{"d_model": 448, "d_shared_expert": 0, "routed_scale": 1.5, "lr_router": 0.00153, "vocab_size": 8397, "beta1": 0.95, "beta2": 0.98, "seq_len": 2048}
Below are experts of layer 8 (counted from 0) of a mixture-of-experts language model. Rows are named router (the router's row for the expert), up (a neuron's input weights, with its number), down (a neuron's output weights, with its number) and show model dimensions 0-111. Each number is 500 + 50 x the weight over its row's rms, rounded and kept within 0 to 999. Numbers have three digits each.
After each expert's rows: "mostly gets" lists some tokens that are sent to it at least half of the time. This comes from a sample of Wikipedia text that the model never trained on.

# expert 15
router:493526473495461489485437505462543469432432539560528454479554549425542522498527513488494506526541568570482437499518441498504543482423427602484545576371485502475524500464477502535578369561493494447521457506497455593454390540486439562512518549424452538499550459471596493558578564600477530407491517507453452478532451435494470487473540485484
up0:492458527509544462486502417514576437537570423537534489586550476564529459549562495577465436545529435512543399428392615551478470506460473445490444500496437450506519470469416550483548394462487503463502431560530466594628441510506527464407471515487457527552412513495480544537534415520516507473524509449459454498533569566518455444459608496452
down0:515509464519539423593594488522520498445439460530458500530480421440466464419588537418427537429600479568492469462437538426579499487550476408578455503582475503481498441525462591482590515554482537439540486524466475530579531500549453488470574474422493525539570479443540514478433523453596507514468542490464553389638418512497502501516483450542
mostly gets: " f", " sh", " ch", " sp", " b", " h"

# expert 0
router:541448463414493603533404394522518430504462422515545495574475522415524605592541530433437601528510490501475470680496502471554538568443552428427517483475504467506511524531528454551579484493517416499490447513501475486513513484492428454536564470520554584525459524514470460578505496495516418544528496507512521448474484468484549581419640443460
up0:579588462464409541450427503411546511482502409532535487490527470442551521509478473490506400475560514495547469593555514588484471462493555488524466507481490523555370456619512520506490520547577578483489522519546464505478476425532559560527479455510460396522393601569424457422504483405578429432547543577494463531604481439510520497617516482433
down0:498487465500531428529563504529584437523550537441504536517475522529570490525561496465527512501454527572567559392498485506583551458475473600482472594520515541408486469512552553498506445478522447533503491442542475569486512563466515426500536402431521445524539509531591582474448465447492457571468472488543442466504384549452545528536476477436
mostly gets: " was", " is", " are", " had", " has", " have"

# expert 30
router:597531516477482501492413476503460464396470554534568572475488448499545490476501519498474386475472536425503571521534546450428508473555469533527518505452574454513463517602536500510525458600476389473480501507433457484494505481468531453532496588530462533458448604547534477483601556521549535532445469459494482489576516475569501475469510387525
up0:550455492488514521502577554397451447441509510570511527438562523539470624510538437551507568545437473552499479508423534532490503548448449494484601537642578631504611384561429440497561561446528578472430496573522569532494530493559445549505516496530541461509471488476349489474428531478466451410525457507530433495568544496444470436536561492511
down0:563531554428473591486460514436462488444541494482513453549434541476516476496496458506483510524560604522491564537438485534465597519507541459495580515596488489451554525515616476483482513472554497470503536559502477446514560500542471573472547486579597481507535493447386599532565483480457408523540564435502514492462465429464506534443481487446
mostly gets: " William", " Robert", " John", " Michael", " Peter", "ford"

# expert 27
router:502567374451519493475517483442395482511480442520523436491514438455525419514581563458491532471484522468526488533495477626553543549484564546430529513405487463509461462458447440505526410533585483405432398417489530441425571581506632402562526543512408511503568514520577463457494492523475543391458531470509511458535503528503531464421502457492
up0:600492457425486437535592470478473543455524461429569558547507446500498521525517543552454511546501444511504477581501514387523508528412542507387515488496552390577515569550448481577553437427517531509426507480610496474491518580448553437436537601505525530430458468408498583522500499428467467503525492522507490544638549417477502526432509401463
down0:474509518541476540459598515495473572519506511623546559543470473466582473483577494536482509517584484472558460539561459462562431567501446484538530599438598485487510552566483417446522510465436545559452491485538512509472488472522602445421452470486587478556577546500527580397476518467573522539493593507408546599529552494332548472507449456516
mostly gets: "ö", "ü", "ó", " Az", "í", "ä"

# expert 20
router:634469482576491606597497449355539477506486417508487494514458516523515466595504478472623540520537464445421485563487513535441467523529437475419597574497508551490484546448509414479501480442507555417524493538394482533448553501526541472497519514485518585437579526387559492501521462502511479489490458584451474490574463567515581541512628468460
up0:591510619501498408471445459428497495446511507456533572480525523450493559499541468477446558565511531655477548521544463522510556549434504425500543540414398537412528548505556500502522511495544475420592482485507522537496460603541494427522565546586502543468510561460616483515517545489504478528533490386507523432526521490491567494521540392464
down0:447469523471533471543544531413510528391524482532456488507556511423564513521534525483481410522612447479541490548514508557471457535514506421525493477469582508501558517449520594615510563539528407495562453455574550503496425557541424578545542553578507457488547478470501442538555492479560593474496551492517563494594469499382409536554496548529
mostly gets: "\n ", "R;", "°N", "″N", " 0;", " |"

# expert 7
router:564491466501454543536526458492481393547470477441482507460475501521477472467426460554581505489428443530463508534484453508517514546495486442464521467494418492502521531559549549429484446450464492485540493518432465569451487469514540544540574434502576459497488580433536466480561535565544538347606491523522489469450386573457489471469512542537
up0:482508565581491482441437492369602575626540425490415549467538545451477555493589565494474489491507504478482556448526510532434442488545475458471455486466463540420544461460508527486354564567444483500502453496445471472486536540529586485428409493551512480551446566536450471541427494529638546530491432500548459384559422499528445495477488443382
down0:513553536530485481492506562455600524530512535458509401535461444586525468485568484496475543532540645508543402576417512472524469572520495467474483549555629485449565468490544549414591406553446536503475519422528449455455422434470498434392492560502527461545502480499538558464465410449510473441534540569596508512541454545516507526383504500483
mostly gets: " and", " for", " with", " or", " but", " during"

# expert 25
router:515564492516507531485462539455507385542521473438479493585577426510589482486503428438560402444468530521518594573498435608554511471476515515474461569413527475511479472440564464539537411444552429565427496502569423498534420485514446460475548444470417533432454449489487568542539487537532467487443557547519505472486401649526505583382543386508
up0:500444493476388449487531433531445484487571462567435539538550434490543552491522417504457512519557570586457468532459551638478512414504449465496537540575442551453475512539445582533560445455514514563438484434512501530484476438400512481454483572556543467567541418484553507418501461477424406455502460429507485498523326512472460553553503437452
down0:504488531515413513506447526474542590514403534462515504506498461581462417583462466502515514483380515416517530488463519518551508498485458447527416426559535401558509532543563497456565562546484532521454476562469497498455485433462466519490389479470469522507480516587492451510512481486491491516559533438477516522525524478481448499585474550426
mostly gets: " their", "'t", " could", " his", " did", " good"

# expert 5
router:561477460460617556504378458545438562443481555538519486485504480506530534422515534567518498419549578482409500481497546520452520402504481577461497587469524536458559413502476525505534523614572522451475466531499362572513491526514499475508538540386519538491528581417531514506570509572465586506451541481404456392490436490449510489524527465469
up0:483507456485548496446553537402476536600521534583529512497533545587543468582549529556475516477563518531506551485485483529536440535411460444605537538540440450522428531505543556507501402555404551516481486466452506499461458475634529430557507494479498579518527583498468554507570531531423490571462528535538457511600342431495566518662532482518
down0:470537467486510485478508506576445548531431465525488493500513469580559463473517444543498403582528580519500522542496447548453424500406449403420397493555492415577477499476480417626512541437506471440545459464517554492469515525481547511481434486510477597526485476458466450428553426452457555555506497511439496496517497514433503518621531383487
mostly gets: "ograph", " viol", " chem", "imin", "ilit", " indic"